Experts of a small language model.
Size: width 160, vocabulary 14636.
Experts: 64 ReGLU neurons an expert, 2 picks a token, a shared expert of 128 neurons.
Below are experts of layer 2 (counted from 0) of a mixture-of-experts language model. Rows are named router (the router's row for the expert), gate (a neuron's input weights, with its number), up (a neuron's input weights, with its number) and show model dimensions 0-159. Each number is 128 + 24 x the weight over its row's rms, rounded and kept within 0 to 255.
Before each expert's rows: "mostly gets" lists some tokens that are sent to it at least half of the time. This comes from a sample of Wikipedia text that the model never trained on.

# expert 21
mostly gets: "ien", "iz", " Dan", "enn", " Cor", " Paris"
router [129 104 135 121 111 167  91 118 115  98 152  90 130 147 159 116 145 175 157 147 113 127 165  77 141 114 100 186 105 151 143 124 154 163 114 156 120 114 141 122  84 123 129 102 131 104 110 134 139 117 127 117 150 137 143 139  98 135 162  80 125 154 120 128  97 134 109 137 146 141 143 115 102 141 143 151 150 120 141 108 154 128 141 104 142 123 109 146 123 150 207  60  98 129 140 160 126 122  81 194 139 157 133 152 132 135 129 133 124 134 108  92 154 162 144 124 135 127 130 165 150 138 155 140 133 113 126 134 154 130 117  98 114 125 113  96 105 129 152 100 109 149 118 133 103 116 114  72  97 147  93  91 136  95  89 111 125  99 173 100]
gate0 [147  85 127 107 126 170 119 165 166 123 124 120 128 126  78 132 105 121 131 152  86 177 176  67 122 131 132 136 106 182 172 106 151  76 145 132 129  99 135 134 129 147 118 126 157 120  86 130 154 126 165  86  92 136 131 122 153 125 145 124  64 121 111 132 123  91 142  78 188 172 142 128 124 119  78 138 116 116 132 108 129 131 173 124 107 159 149 124 136 113 131 127 134 159 133 129 134 120 131  90 138 149 151 167 111 132  64 127 125 120 132 181 151 132  84 126 126  93 112 134 141 140 117  77 140 109 145 130 120 101 117 122 153 131 126 104 130 117 121 126 141 100 131 132 127  96  86 137 104 134 140 139 133 161 122 119 124 113 124 128]
up0 [125 128 137 117 116 130 145  95 129 135 133 144 124 131 127 128 143 123 108  99 132  28  96 156 123 174 167 131 142  90 106 118 129 125 146 126  97 118 160 131 123 129 120 131 120  99 156 104 163 129  61 135 119 138  86 123 134 122 113 121 145 127 133 157 138 135 134 125 113 125 125 136 113 137 181 131 138 134 141 124 130 104  82 109 120  99 135 125 130  94  99 108 166 128  92 115 117 157 148 102 115 138 101  81 131 102 166 121 125  81 130 111 136 196 125 114 141 109 135 125  93 104 146 108 128 140 118 123 119 156 128 174 133 150 153 140 129 131 175 159 134 188 111 127 119 159 149 113 157 147 113 124  85 112 189 163 129 178 131  92]

# expert 39
mostly gets: " list", " |", " List", " series", "endment", " candidate"
router [131 118 138 117 110 115  98 152 107 144 151 128 136  81 127 105 110 124 163 113 142 141 121  95 146  98 162 125 119 164 161 135 128 123 115 137 108 167 195 121 117 149  94 132 132 116 114 144 111 155 143 137 113 165  96 133 116  96 141 124 135 105 153 145 155 119 154 178 120  95 172 143 165 130  90  99 116  62 164 136 120 123 144 148 144 109 121  92 135 145 127 116  98 119 118 116 129 176 166 107 124 108 149 162 145  91 104 136 123 168 148 158 132  74 119 146 154 152 126 148 158 134 121 126 110 114 124 151  94 141 102 139 140  90 169 131 134 151 144 127 101 130 135 156  98 134  74 114 140 145 124 114 175  78 116 152 128 146  68 130]
gate0 [127 125  87 128 121 148 145 137 156 154 130  75 134 115 122 129 120 159 167 122 135 134 113 131  90 124 138 150 174 195 127 125 158  89 143 129 131  81 102 170  81 129 155 123 126 108 137 134  98 163 132 154 127 119  99 183 128 125 128 119 138 105 155  87 162 152 118 171 117 131 121 129 111 136 127 159 142 125 156 118 149  92 152 114 116 102 134 126 113 191 131 127 114 129 160 146 133 171 116 107 125 126 147 118 122 116 126 129 143 134 191  63 208 128 119  93 107 146 117 127 166 114 145 147 125 147 110 114 157 123 116 146 108 108 120 157 135 129  74 132  98 145 113 105 117 123 132  80 113 130 145 131 141 129  82 118 143 121 105 115]
up0 [141 129 136 125 144 108 148 125 120 155 146 145 139 138 130 112 109 130 136 185 127 122 133  63  82 117 104 127 122 134 105  95 157  74 126 134 117 101 116 132  77 197 165 135 106 117 158 207 112 131 155 183 120  82 127 133 122 147  94 138 169  92 139  92 136 145 134 160 122 135 127 145 154 130 103 139 131 126 102 135 141 139 128  80 114 139 127 157 150 156 112 155 136 137 143 153 129  96 136 126 152 127  81 130 121  92 164 113 134 169  98 134 141 128 136  93  96 131 128 122 138 159 135 166 128 112 123 126 117 120  88 137 127 198 142 137 175 119 110 100 135 116 118 113 109 133 103  95  83 126 124 103 152 132 126 125 134 128 133  95]

# expert 3
mostly gets: " for", "or", "b", " Pre", " For", "o"
router [ 73 130  70 140 164 140 140 124  99 141 113 116 123 131 184  98 111 134 132 134 134  97 133 114 140 124 148 152 116 108 118 113 122 123 149 171 100 100 121 129 148 119 162 132 107 149 116 148 115 100 123 111 113 132 154  81  96 109 129 150 124 100 112 102  92 110 101 124 115  98 103 117 149 144  99 127 126 164  86  75 103 104 103 138 125 116 133 111 128 110 141 123 116 137 170  51 193 127 126 106 119 129 166 146 153 152 126 136 104 112 110  69 151 116 100 142  85  95 153 141 152 118 173 120 132 179 151 130  78 107  87 128 116 134 123 144 136 113 105  90 161 153 117  98 152 122 138 127 123 144  98 133 149 146 115 122 150 137 136 144]
gate0 [131 146 143 117 134 125  76 131 129  81  79 130  64 132 120 129 119 106 133 101 107 163 165 129 105 135 114 123 131 124  90 152 129  95 141 151 124 110 124 150 166 130 183 124 106 150 134 117  61 136 111  99 128 149 156 111 126 147 130 138  47 134 155 125  74 133 153 119 146 126 126 128 123 174 116 124 104 103 113 126 128 125  98 113 129 158 150 156 143  90 154 120 134 128 142 154 132 128 136 128 133 117 126 127 151 115 105 114 148  77 105 111 128 114 129 173 102 136 125 198  96 103 105 102 114 129 128 157 109 133 110 131 131 166 123  97 137 116 136 136 118 137  82 142 157 116 105  96 193 150 136 139 128 129 125 126 109  84  92 107]
up0 [129 155 138 105 116 133 102 107 167 147 102 133 136 123 127  69 141 125 128 143 147 100 108 128 127  92 173 109 112 158 151 125  75  67  92  79 132 123 149 124 136 116 133 130 130 121 111 104 110 120 139 105 130 122 123 128 149  82 129 193 138  81 149 157 156 129 148 146 114 104 101 140 127 112  98 112 107 130 104 122 123  59  99 126 103 136 128 103 116 161 136 157 127 135 125 145 141 159 116 103 126 114 118 111 113 135  87 136 155  97 123 121 125 128  89 128  50 110 128 177 148  84 126 101 101 124 132 131 101 137 112 127 116 129 131  38 131  89 125 109 127 130 154 129 157 132 138 145 171 126 137 131 129 132 116 133 131 163 153 136]

# expert 30
mostly gets: "k", "m", "od", " m", "pe", " Us"
router [112  96 156  94 141 144 109 155 117 120 146 112  87 104 200 106 101 121 136 151 139 135  90 112 125 117 124 198 137 117 102  45 121 123 142 133 120 133  84 114 134 119 161 110 122 124  72 131 121 149  96 148 156 118 133 110 124 104 142 129 169 109 118 139 147 138 128 149  78 134  97 146 130 163 115 121 119 126  97 162 135 106  76 114 132 133 142 142 105 128 125 144 137 131 101 113 124 129 156 128 158  76 124  77 119 103 142 145 121 124 119 169 129 137 161 119 130 123 103 137 168 139 138 188 136 135 171  90 134 154 118 142 138 146 125 133 138 136 142 112 126 130 127 125 100 138 159 118 144 148  96 170 175 128 180  92 123 134 115 150]
gate0 [115 165  75 145  64 115 122 146 140  99 146 158 126 132 145  90 134 128 170 119 124 127 116 127  95 127 137 130 131 111 208 141 152 137 118 131  73 107 114 144 156 109 134 134 177 138 129  89  87 138 126 121  83 112 130 104 129 132 139 130  99 132 151 143 108 148 130 128 110 127 168 140 116 100 111 184 115 132 111 106 127 104 181 112 118 185 112 122 138 130 103 162 129 104 113 142 125 154 122  90 146 155 151 127 122  96 127 124 135 114 104 130 133 133 152 123 127 107 129 151 127 147 129  76 130 126 151 138  98 105 157 116 124 109 154  84 205  72 144 106 128 140  89 149 142 122 162 128 124 118 114 126  98 124 151  95 127 136 134  94]
up0 [129 133 108 146 155 126 111 130 128 135 131 143 142 115  95 120 121 152 147 144 106 133 151  77 160 133 143 209 159  92 169 125 126 129 116  92 153  90 127 126 119 133 129 155  95 124 159 170 157 112 116 124  98 192  85 199 100 134 167 128 131  97 124 152 143 135 117 110 132 122 153 124 116 123 136  74 116 120 121 115 111 127 119 174  75 137 133 139  86 136  81  88 127 126  74 107 130 106 164 130 136 120 147 106 128 111 124 163 100 136 132 144 104  99 118 125 139 111 128 136 121 188 108 114 137 131  88 122 114  81 154 130 142 141 142 130 111 136 115 120 192 121 128 131 128 106 135 140 128 126 140 144  88 108 136 134 143  85 119 127]

# expert 41
mostly gets: "ir", "On", "yl", " Location", "2", " According"
router [169 130 111 141  97 129 135 160 119 161 103  99 144 106 111 128 106 104 128 109  98 146 119 121 109  86 116 168 116 125 115 138 129 149 107 110  96 167 141 106 140 128 103 167 110 130 124 185 125 147 111 146 181 146  98 149 105 110 107 108 109 155 169  99 130  91 127 103 159 158 139 120 183 112 166 137 164 144 103 146 112  76  89 117 144 123 106 118 105  77  90 118 112 149 143 147 190 120 152 124 104  98 127 109 158 142 125 109 141 149 120 170 129 130 141 117 156 133  97 162 116 126 178 126 159 142 101 129 134 116 146 165 117 142 145 152 100 104  92 115  97 125 166 132 160 147 106 157 148 148 128 122 134 119  89 134 157 112 141 106]
gate0 [137 154 136 137  86 142 128 128 128 135 149 114  67 131 137 159 119  74 121 122 134 138 106 128 114 129 121 122  80 156 131 144 131 125 169 128  74 146 119 133 122 138 118 113 127 122 131 126 138 141 111 140 129 146 130 142 133 131 121 101 128 105 123 132 118 119 184 141 163  30 123 233 128 108 163 101  84 104 119 129 126 130 200 128 123 138 119 131 131 154 128 115 127 125 131 146 190 167 144 147  96 133 142 123 140 138  89 147 106 146 112 100  82  76 106 117 126 128 114 135 127 139 106 135 128 116 133  98 134 127 127 129 126 131 128 118 128 128 118 146 112 118 113 104 133 138 101 123 185  93 115 117 137 162 107 132 124 122 113  73]
up0 [129 121 137 173 132 100 161  90  83 117 129 116 132 124 127 198 116 174 110 137 113 116 109 157 130 101 128 121 176  81 131 143 128 134 124 116 127  67 169 142 122 133 129 117  84 173 177  89 128 115  95 129 107 133  61 132 105 128 136 162 128 150 124  95 131 129 136 134 109 151 153  89  84 149 133 176 122 159 141 130 114 120 125 135 131 107 139 124 142 132 125 164 128 112 124 128 140 129 136 128 108  91 123 142 128 123 160 128 137  91 172 115 156 127 133 154 157 146 175  89  90 135  94 120 118  96 118 116 158 128 111 123 132 130 158 203  88 147 121 127 104 124 150 129 136  96 148 130 118 136 121 128 109 132 114 156 121 109 182 132]

# expert 18
mostly gets: " which", " would", " can", " there", " will", " along"
router [ 78  97 133  78 140 139  90 121  97 149 114 147 146 115  91 119 101 127 100 135 136 146 158 147  81 155 138 126 115  99 134 117 163 144 161 122 150 105 167 153 103  99 155  70  84 107 131 138 117 151 111 104 117  99 124 131 177 128 146  96 144 109 158 120 151 132 168 138 154 139 103 106 124  92  98 130 147 162 114 129 146 102 109 155 133 116 154 146 116 113  98 102 130 136 145 158 142 153 157 113 134 149 135 160 130 157 142  88 116 102 112 154 122 141 139 149 110 100 151 133 102 177 168 126 117 120 137 117 167 115 166 150 126 153 146  69  79 119 192 141 148 118 132 124 115 182 131 124 138 127 173 107 125 136 128 140 134 137 149 130]
gate0 [127 113 144 129 178 109 145 172 107 133 151 120  89 119 109 114 126 109 138 152 187 105 111 111 100  94 129 137 128 101  80 128 164  97 101 143 133 112 139 166 128 110 110 114 127 154 128 138 127 125 127 212 128 125  99 120 126 104  62 126  98  61 163 120 135 142 123  90 137 146 133 146 142 185 166 117 135 112 165 157 142 111 187 123 150 119 142 136 114 119  96 121 141 119 120 132 146 120 136 135 142 137 132 126 103 122 121  90  90 126 123 136 172 129 155 127 137 146 110 125 143 130 134 118 117 123 128 164 134 131 130 165 129  98 132 150 153 117 122 151 134 130 145 143  80 164 195 170 124 126 167 119 138 119 120 118 162 105 175 119]
up0 [128 146  72 109 113 143 127  66 126 159 117 143 156 130 131 152  96 145  85 114 147 133 132  97 144 134 121 121 121 116 142 166 102 117 129 140 107 139 121 116 114  84 138 200  99  96 121 134  90 117 206 134  87 144 143 121 144 175 195  95 121 149 138 117  93 135  82 133 120 132 114 130 126 135 140 137 179 131 139 133 106 170 108 133 117 100 104 133 156 112 134 139 122 130 131 103  93 138  88 128  58 139 143 168 163 123 152 162 133  87 131 127 121  64 113 147 115 137 130 120 146 114 131 118 127 132 144 138 122  94 110 142 115 140 120 135 141 126 136 122 108 111 127 131 139 102 181  97 124 160 132 128 104 126 125 152 141 121 105  99]

# expert 44
mostly gets: "I", "ä", "Y", "au", "ü", "IN"
router [137 148  99 126 123 139 143 121 148 163  90 132 167 131 120 143 162 108 149 142 149 142 130 148 131 105 138 153 111 163 146 115 102 125 105 144 141 116 175 133  92 102 129 181 151 131 142 112 163  95 165  65 160 134 154 142 118 161 152 104 129 114 155 172 120 112 118 129 128 115  93 119 102 164 150 151 130 140 126 107 127 104  96 112 100 149 127 106 104 158 151 107 112 105 151 131 149 115  89 112  86 157  98 114  95 138 132 140 189 103 156 134 163 165 138 101 126  84 128 122 123 138 102  81 124 175  93 134 151 121 154 132 128 113 134 138 138 173 102 114  84 153 126 138  98 145 143 134 119 138 149  96 141  68 176 127 108 113 120 129]
gate0 [135  44 124 132 119 134 126 151 131 137 172 123 112 133 100 120 116 150 148 136 144 108 123 128 123 136 144 140 148 127 131 119  75 104  77 144 168 135 121 159 159  89 126  61 116 128 178 132 136 164 169 131 124 124 121 127 129 122 141 124 141 139  86 150 179 106 103 112 147 155 162 100 133 142 135 130 122 127 146 112 147 135 168 125 129 141 145  96 122 111 127 163 115 106  68 146 185 150 117 145  88  49 138 147 119 142 113 126 130 122 135 129 123 140 137 110 104  97 127 144 124 127 107 126 129 107 128  81 116  94 158 116  91 132 127 127 129 133  88 115 190 144 144 169 152 120 153  95 130 125 166 130  93 151 107 144 127 138 127 132]
up0 [143 145 155 195 166 141 134  75 131  93 140 117 132 128 102 126 123 119 130 105 120 101  80  88 145 150 137 132 117 132 119 147 129 136 128  95 164 122 128 122 127 168 123 129 134 129 163 128 124 151 130 129 151 134 129 130 120 146  99 125 147 151  94 160 100 137 119 124 121 126 100  99 122 160 146 128 127 139 127 120 123  71 129 171 173 111 100 115 142 128 129 129 154 128 128 134 146 148 140  90 155 104 175 110 122 132 131  99 128 122 143 128 106  95 133 126 140 110 113  70 115 164 113 128  89 136 116   0 150 132  78 173 131 133 107 131 125  99 104 100 129 114 126 128  95 123 110 107 146 122 121 143 133 112 130 117 141 116 133 137]

# expert 35
mostly gets: " from", " by", " with", "le", " single", "us"
router [118 122 144 116 119 164 142 150 121 168  91 120 115 172 134 152 130 138 111 133 134  84 184 155 164 177 170 111 138 157 119 104 107 110 135 133 139 126 154 108 123 123 115 148 120 108 138 104 160  72 118 127 156 119 159 165 173  90 169 151 107 135 100 134 157 110 124 139 106 113 147  87 162 133 131 132 146 160 147 108 126 107 130 106 137 124 122 151 138 134 153  97 150 137 131  91  86 154 123 139 126 152 121 128 162 149 119 131 138 148 114 144  86 136 115  96 123 154 129 175 102 106  52 119 114 146  95 181 114  96 106 170 143 131 142 150 105 128 123  98 186 166 124 115 158 138 121 123 119 148 126 126 101  96 148 121 117 132 131 162]
gate0 [129 156 118  62 118 112 128 130 150 142 128 123 109 114  85 126  96 139 137 163 121 105 153 160 128 140 121 130 146 132 132 127 147 115 140 128 123 102 164 164 111 138 128 100 124 130 121  95 144  90 154 124 131 120 115 123 118 137 168 112 131 129 136 175 158 134 158  69 134 106 126 155 116 120 167 101 131 120 147 126 142 141 142 138 109 126 129 117 107 162  82 142 144 114 161 116 142 140  99 155 127  86 133  95 117 107 106 165 133 146 150 122 110 101 114 132 135 115 128  90 142 150  82 126 121 141 166 127  98 155 133 155 148 123 119 152 195 213 134 101 109  99 132 175 152 180 144 167 122  77 128 128 119 174  98 137 139 171 129  93]
up0 [128 144 136 124 104  45 129 128 127 136 118 104 129  96 143  43 111 133 191 149 114 131 159 123 128  98 128 100 130 129 126 179 123  85 126 156  82 132 132 125 125  65 159 131 133 119 149 120 124 148 151 130 126 111 130 157 141 136 108  87 131 102 130 138 122 135 120 165 131 126 121 123 137 129  95 123 152 119 130  63 121 179 105  60 130 174 114 133 187 124 124  75 147 130 128 110 118 145  87 130 129 137 101 137 133 124 165 135 160 114  86 116 115 123 110 111 125  90 123 128 144 136 121 123 100 149  96 139 144 167 111 168 154 112 142 133 130 128 135 170 130 135 116 120 130 128 118 147  90 110 167 133 147 128 115 116 121 148 118 127]

# expert 10
mostly gets: " de", "ud", " until", "187", " Preceded", "After"
router [202 137  80 140 138 135 158 102 111 115 134 119 126  97 156 178 141 121 125 101 169 137 148 156 172 101 105 110 108 116  97 106 162 130 160 150 120 134 162 175 135 104 100 129 121 140 144 178 119 126 130 121  95 149 124 140 128 154 114 150 139 111 123 159 131 150 118 110 108 107  97 129 117 131 118 124  98 149 133  87 170 169 127 140 137 127 152 156 139 124 168 104 164 130 112  96 153 123 114 102 135  89  95 132 108 132 134  91 106 127 162  84  96 164 121 124 134 129 157 108  79 149  90 141 106  96 135  83 150 167 103  92 135 154  92 115 141 144 135 108 138 138 150 143  94 140 148 104 137 118  97 144 122 105 114  80 145 114 137 104]
gate0 [134 101 153 143 135 136 116 120 124 106 108 111 123 134 121 109 122 128 153 114 151 119 101 127 148 118 161  95 121 111 115 117 140 130 114 113 124 143 125 163  55 148 127 132 154 121 141 115 128 128 123 128 157 122 124 128 131 105 115 105 132 107 119  93  55 132 105 163 100 133 104 127 150 117 126 129 109 156 117 131 113 127 127 148 119 131 125 126 129  97  75 127 128 138 137 126 168 137  53 121 131 128  85 136 179 128 100  75 125 136 184 169 127  94 129 101 128 154 106 173 170 119 150 132 115 130 129 121 122 141 128 122  57 128 116  97  68 128 117 124 152 132 121 105 129 107 123 128 187  99 126 152  59  80 155 148 148 169 113 137]
up0 [134 127 145 163 137 144 163 116 128 121  94 158 108 106 130 146 120 150 199 133 153 130 128 199 112 104 130  54 127 138 114 134 124 171 120 141  89 125 154 104 147 133 127 103 117 127 122 148 121 125 127 116 135 124 128 120 115  55 128 132 129  87  95 124 111 118 117  98 122 133 119 170 156  89 126 120 164 102 142 151 105 112 140  99 121  80 171 110 127  85  88 137 124 133 133 116  93 149 115 126 173 138 132 125 151 115 149 114 107 114 150 106 151 135 161 131 139 127 113 129 157 188  78 174 108 149 151 148 129 136 133 142 122 128 145 103 166 153 126  98 143  87 157 133 123 131 191 128 132 138 133 129 116 121 111 124 117 179 129 118]

# expert 5
mostly gets: " ", "-c", "-A"
router [125  90  87 115 116 123 147 148 183  99 135 137 118 138 122 108 114 106 133 181 136 120 127 112 125 148  74  60 119 143 132 124  64  94 156 154 139 108 139 155 131 117  69 120  89 133 111 108 107 128 147 117 111 120  72 136 144 154  94 158 135 134 133 113 126 120 174 126 145 149 143  95 153 114 111 125 130 136  48 158 106 107 148 157 101 163 113  90 142 121 151 124 114 166 133 129  93 134 135 139 102 152 115 116 174 107 106 133 104 141 152  69 138 122 132 128 111 143 146 137 145 135 127 137 143 135 141 107 106 169 111 131 153 147 117 143 120  97 133 127  77 113  95 107 121 145 130 158 146 103 125 130 105 131 154 152 151 114 114  98]
gate0 [103 127 156 128 131 139 189 118 126 146 127 130  91 165 138 122 118 155 112 184 189 140  72 138 127 144 108 101 126 119 119 141 126 127 153 150 124 139 117 111 107 107 104 121 134 122 192  89 112  88 118 109 143 140 103 139 134 147 140 142 162 140 137 135 116 113 162 103 132 102 152 143 138 175 100 106 122 114 151 137 134 135 113 139 128 114 129 119 123 153 149 133 114  98 167 103 128 100  88 130 125 111 128 112 130 132 128 128 152 144  90 127 137 146 171 125 104 136 127 119 125 147  77 106 178 128  70 140 147 129 135 121 129 156 138 165  62 120 132  95 120 132 218 157 118 134 130  96  86 183 113 105 119 127 119 125 101 145 119 133]
up0 [142 152 182 124 108 177 126 113 133 153 109 193 113 155 121  94 140 126 136 131 127 113 120 133 138  89  96 119 106  61 141 126 140 125 175  92 102 128 124 120 126 134 161 127 127  68 167 120 112 109 131 141 117 150 117 142 117 146 153 147 136 138 154 136 151 109 172  95 138 114 125 124 129 139 125 150 141  73 160 170  87  99 118 117 108  93 112 111 140 124 113 149 118 146  71 129 121 116 163 126 129 115 132 124  83 135 142 128 140 158 104 132  99 141 137 125  75 125 131 121 127 140 115 132 181 120 125 127 151 116 115 122 143 112 108 114 152 131 126 173 150 135 143 220  80 105 127 125 129  99 127 124 169 133 128 132 136 157 121  89]

# expert 47
mostly gets: " and", " or", " &", " than", "ary", "att"
router [130 109 106 154 123 146 120 156 108 161 121 143 125 165 122 124 184 157 111  60 135 144  76 151 136 128 201 158 106  99 115 162 156  77 133 113 112 139 136 109 131 136 141 148 136 143 125  96 133 138 120  85 113 101 135 103 127 129 129 161 119 131 163 109 109 111 129 157 144 112 123 119 118 154 149 117 152  81 119 147  85 160 130 170 136 121  99 144 119  96 158 135 132 132 143 123 117 166 122 127 140  92 111 146 113 140 158  94 128 163 140 117 122 149 161 136 143 131  55 118 110 112 127 102 126 138  98 125 104 135 160 134 107 144 169  63 113  97 112 180 134 135  81 119 119 113 127 121 126  80 120 135  91 129 133 148 125 156 129 120]
gate0 [136  79 134 131 133  96 124 135 181 142 108 146 102 138  96 127  95 109 152 132 163 129 130  96  68 103  81 162 131 141 108 148 132 135 143 147  87 100 125 170 128 140 144 171 198 164 128 149 130 125 131 135 116 103 112 129 123 149 122 174 128  63 134 129 106 129 129  99 156 141 129  94 128 154 126 129 129 136 145 145 150 133 128 159 148  72 179 132 149 122 128 119 104  73 128 136 162 113 133 130 165 139  96 112 141 128 123 121 131 105 115 133 143  98 115  93 134 132 114  94 122 114 113 129 117 104  76 128 157 125  80 128  83 139  54 133 137  90 135 163 128 122 132 125  77 126 135 125 111 141 158 119 141 115 144 106 129 128 139 140]
up0 [152  90 144  98 127 144 140  82 128 127 101 102 121  92 127 121  69 132 109 113 126 133 167 120 112 126 121 135 119 134  87 128 125 130 157 165 116 145 115 130 129 107 189 159 158 122 119 197 128 123 131  84 129 105 128 132 114 132 129 151 126  94 109 131 117  79 128 145 158 138 143 113 140 161 159 121 135 117 117 146 152 128 118 128 132 117 198 154 140  99 152 122 116 124 138 121 130  89 119 114 133 131 113 100 128 127 119 127 123 127 140 131 118  84  88 104 143 148 110 101 130 135 135 191 129 128 124 123 128 148 111 191 109 156  80 147 107 100 120 135 127 105 140 122 121 133  88 197  97 142 182 109  99 117 107 151 117 160  76 169]

# expert 0
mostly gets: " in", " into", "C", " through", "ial", " throughout"
router [ 96 101 149 147 124 140 171 133 148 124  86 114 174 184 129 159 153 151 132  99 102 154 157 143 151 129 128  66 111  90 115 200 140 108 135 127 108 140 129 157 146 133 104 112 149 121 109 138 103 112 112 138 134 131  84 128 143 102 157 123 119  90 111 109 150 117 146 121 101  93 141 125 116  74 156 164 145 119 122 134 124 111 121 125 135 113 156 110 129 115 143 124 135 160 155 142  89  90 161 177  95 105 128 100 152  95 147 121 107 130 128 131 119  95 107 121 150 125 108 127 145 169 148 108 113 187 101 114 155 117  97 112 152 154 121 178 100 127 135 137 125 109 174 125 161  98 159 118 122 146 135 166 110 136 161 124 160 123 102 136]
gate0 [175 154  83 193 127 148 133 127 135 123 165 150 114 151 129 155 118  79 170 104 141 116 139 116 120 124 124 151 110 185 122 124 110 104 135 119 100 125 132 117 169 136 133 112 123 127  64 103 109 127 129 164 131 149  73 100 140 117 150 145 134 129  99 128 130  89 154 182 140 127  95 160 121 119 138 171 127 127 133 127  75 126 113 137 124 130 121  87 177 143 162  98 135 165 125 144 134 116  77 158 143 126 145 178 121 132  78 135 104 194 133  92 147 151 127 141  96 129 105 133 121 141 142 135 134 170 134 117 152 120 128 117 128 125 112 121 129 153 124 120 139  97 138 125 120 127 106 166 128 113 125 127 121 105 135 137  82 108  75 112]
up0 [137 123 100 143 114 108 159 127 149 125 125 143  80 130 164 146 129  91 185 100  91 120 122  89 108 137 175 167 121 154  72  72  89 116 126 126  46 134 139 128 115 130 121 108 117 134  96 129  99 116 129 150 120 163 123  81 159 171 191 145  77 119  74 131 120 128 168 182 144 127  87 141 128 124 137 142 145 144 135 128  69 133  89 133 129 134  72 100 136 154 122 158 124 150 126 119 127 143 127 104 131 145 137 143 143 171 107 132  99 145 157 136 172 139 126 127 133 122 107 124 132 142 136 149 122 150 139 104 136 120 145 129 119 124 130 128 110 161 126 103 148 123 133 118 123 113 130 141 129 126 139 161  98 114 130 130  95 114 106 140]

# expert 31
mostly gets: "ly", "ely", " due", "-d", "yn", "cl"
router [ 89 133 154 142 141 118 118 157 136  81  82  93 137  70 151 130 157 129 130 155 129 147 109 152 145 141 130 122 168 147 150 117 180 135 136 128  99 172 143 127 138 155 167 117 128 127 129  75 138 111 119 126 145 110 174  77 136 143 151 148  80 170 125 126 129 122 155 108 138 135 166 108 153 128 130 113 156 112 147 116 135 121 101 134 163 117 149 132 103 101 143 122 111 130 162 113 140 145 129  91  88 159 161  95 127 127 147 156 133 165 131 116  89 128 126 126 137 128  90 148 206 148  86 112 131  80 133 107 145  92 124 136 148 118 143 151 152 122 140 149  73  74 112 140 102 126 140 149 128 153 144 136 106 102 148 100 128 120 130 110]
gate0 [132 119 117 113 118 128 128 166 107 126  98  91 165 141 106 209 119  92 134 120 117 157 128  84 124  95 104 129 137 133  98 135 119 119  94 121 129 129 123 128 122 117 125 133 142 136  72 117 175 153 165 140 100 149 140 113 150 144 138 116 121 173  81 107 144 127 128  99 153 143  90 141  76 112 157 117 126  99 127  93 148 136 177 123 154 120 132 130  88 174  99 138 128 157 148 143 130 125 111 183 127  95 132 135 135 133 102 133 136 141 148 112 160 149 140 182 164 138 128 143  96 114 143 127 146 112 121 115  85 123  62 132 129 126 102 126 117 127 132 138 153 128 169 149  79 110 136  61  98 116 119 148 113  96 134 126 138 121 101 115]
up0 [103 125 131 113 135 130 133 132 119 156  77 117 119  83 103 126 152  91 134 135 172 125 118 111 127 171 138 162 135 135  76 131 127 112 128  78 127 132 127  85 118 137 117  96 158 145 128 123 112 131 127 157 137 109 106 116 133 131 152 119 138 140 106 128 157 124 117 121 124 179 126 122 108 166 125  98 143 100 127  76 125 198 171 151 117 159 112 119 153 123 134 134 132 135 146 128 116  98 171 149 161  81 150 116 127 148  91 142 160 153 172  92 120 131 137 142 126 103 131 155  96 147 133 128 152  73 101 136 122 126 129 161  94 131  77 104 121  84 128  95 146 131 143 132 105 117 145 146 131 106  67 107 181  97 120  99 134 150 144 169]

# expert 37
mostly gets: " (", "^{", "(", " [", " tr", "pl"
router [156 119 124  78 117 136 124 104 138  86 117 152 122 167 102  92  88 140 121 141 119 114 160  91 126 170 102  92 111 179 171 128 116 155 147 156 123 158 137 168 126 112 125 115 155 107 160 122 130  77 158 148 164 139 177 103 138 118 112 123 109 153 139 152 158 117 149  94 143 121 152 122 119 122 108 136 139 104 144 116 112  98  84 158 158 144 121 130 116 123 103 150 171 129 127  97 131 130 175 124 116 141 149 128 117 118 129 131 119 140 156 141  90 117 128 120 101 110 110  93 125 129 127  86 127  60 145  84 160 173 141  65 158 140 135 156 117 124 120 106 135 139 130 145 101 122 109 162 108 131 175 141 172 127 144 106 138 122 155 146]
gate0 [131 131  74 125 102 158 126 140 206 128  96 128 123  79 142  96 143 127 132 128 136 129 165 101  96 111 109  21 124 156  80 125  98 138 150 175 123 136 127 135 107 130 106 129 108 163 122 128 139 135 101 137 127 144 186 114 142 129 156 182 185  87 104 162 119 131 128 129 129 120 112 124 126 149 147 115 149 135 137 121 135  75 100 128 131 103 111 122  97 114 138 132 116 111 123 130 118 126 111 128 125 119 138 157 131  95 126 136 146  83  84  93 134 119 128 135  99 154  98 105  95 138 118 107 122 124 120  90 125 143 118 141  74 135 136 135 128 112  91 135  83 128 131 123 133 117 129 122 127 123 130 130 170 134 112 163 106 163 107 146]
up0 [136 116 132 141 142 119 134 123 129 134 189 126 133 149 134 130 134 127 125 124 118 131  95 132 144 167 126 203 112 177 173 130 111 113  62 125 139 135 119  79  85 135 154 128 121  92 156 137 125 103 124 120 135 114 128 161  91 126 115  91 119 152 150 155 126 127 131 106 115 124 137 106 141  97  88 126 117 121 135 126 124  95 122 133 104 127 118 169 152 143 134 122 154 164 110 152 191 130 131 130 114 128 123 131 102 181  88 127 120 135 153 114 143 130 128 129 104 128 158 110 131  99 116 122  52 127 146 151 150 118 155  79 217 117 127 123 155 141 174 118 148 128 129 134 114 131 116 133 126 122 121 104  96 127 131  88 118  92 126  76]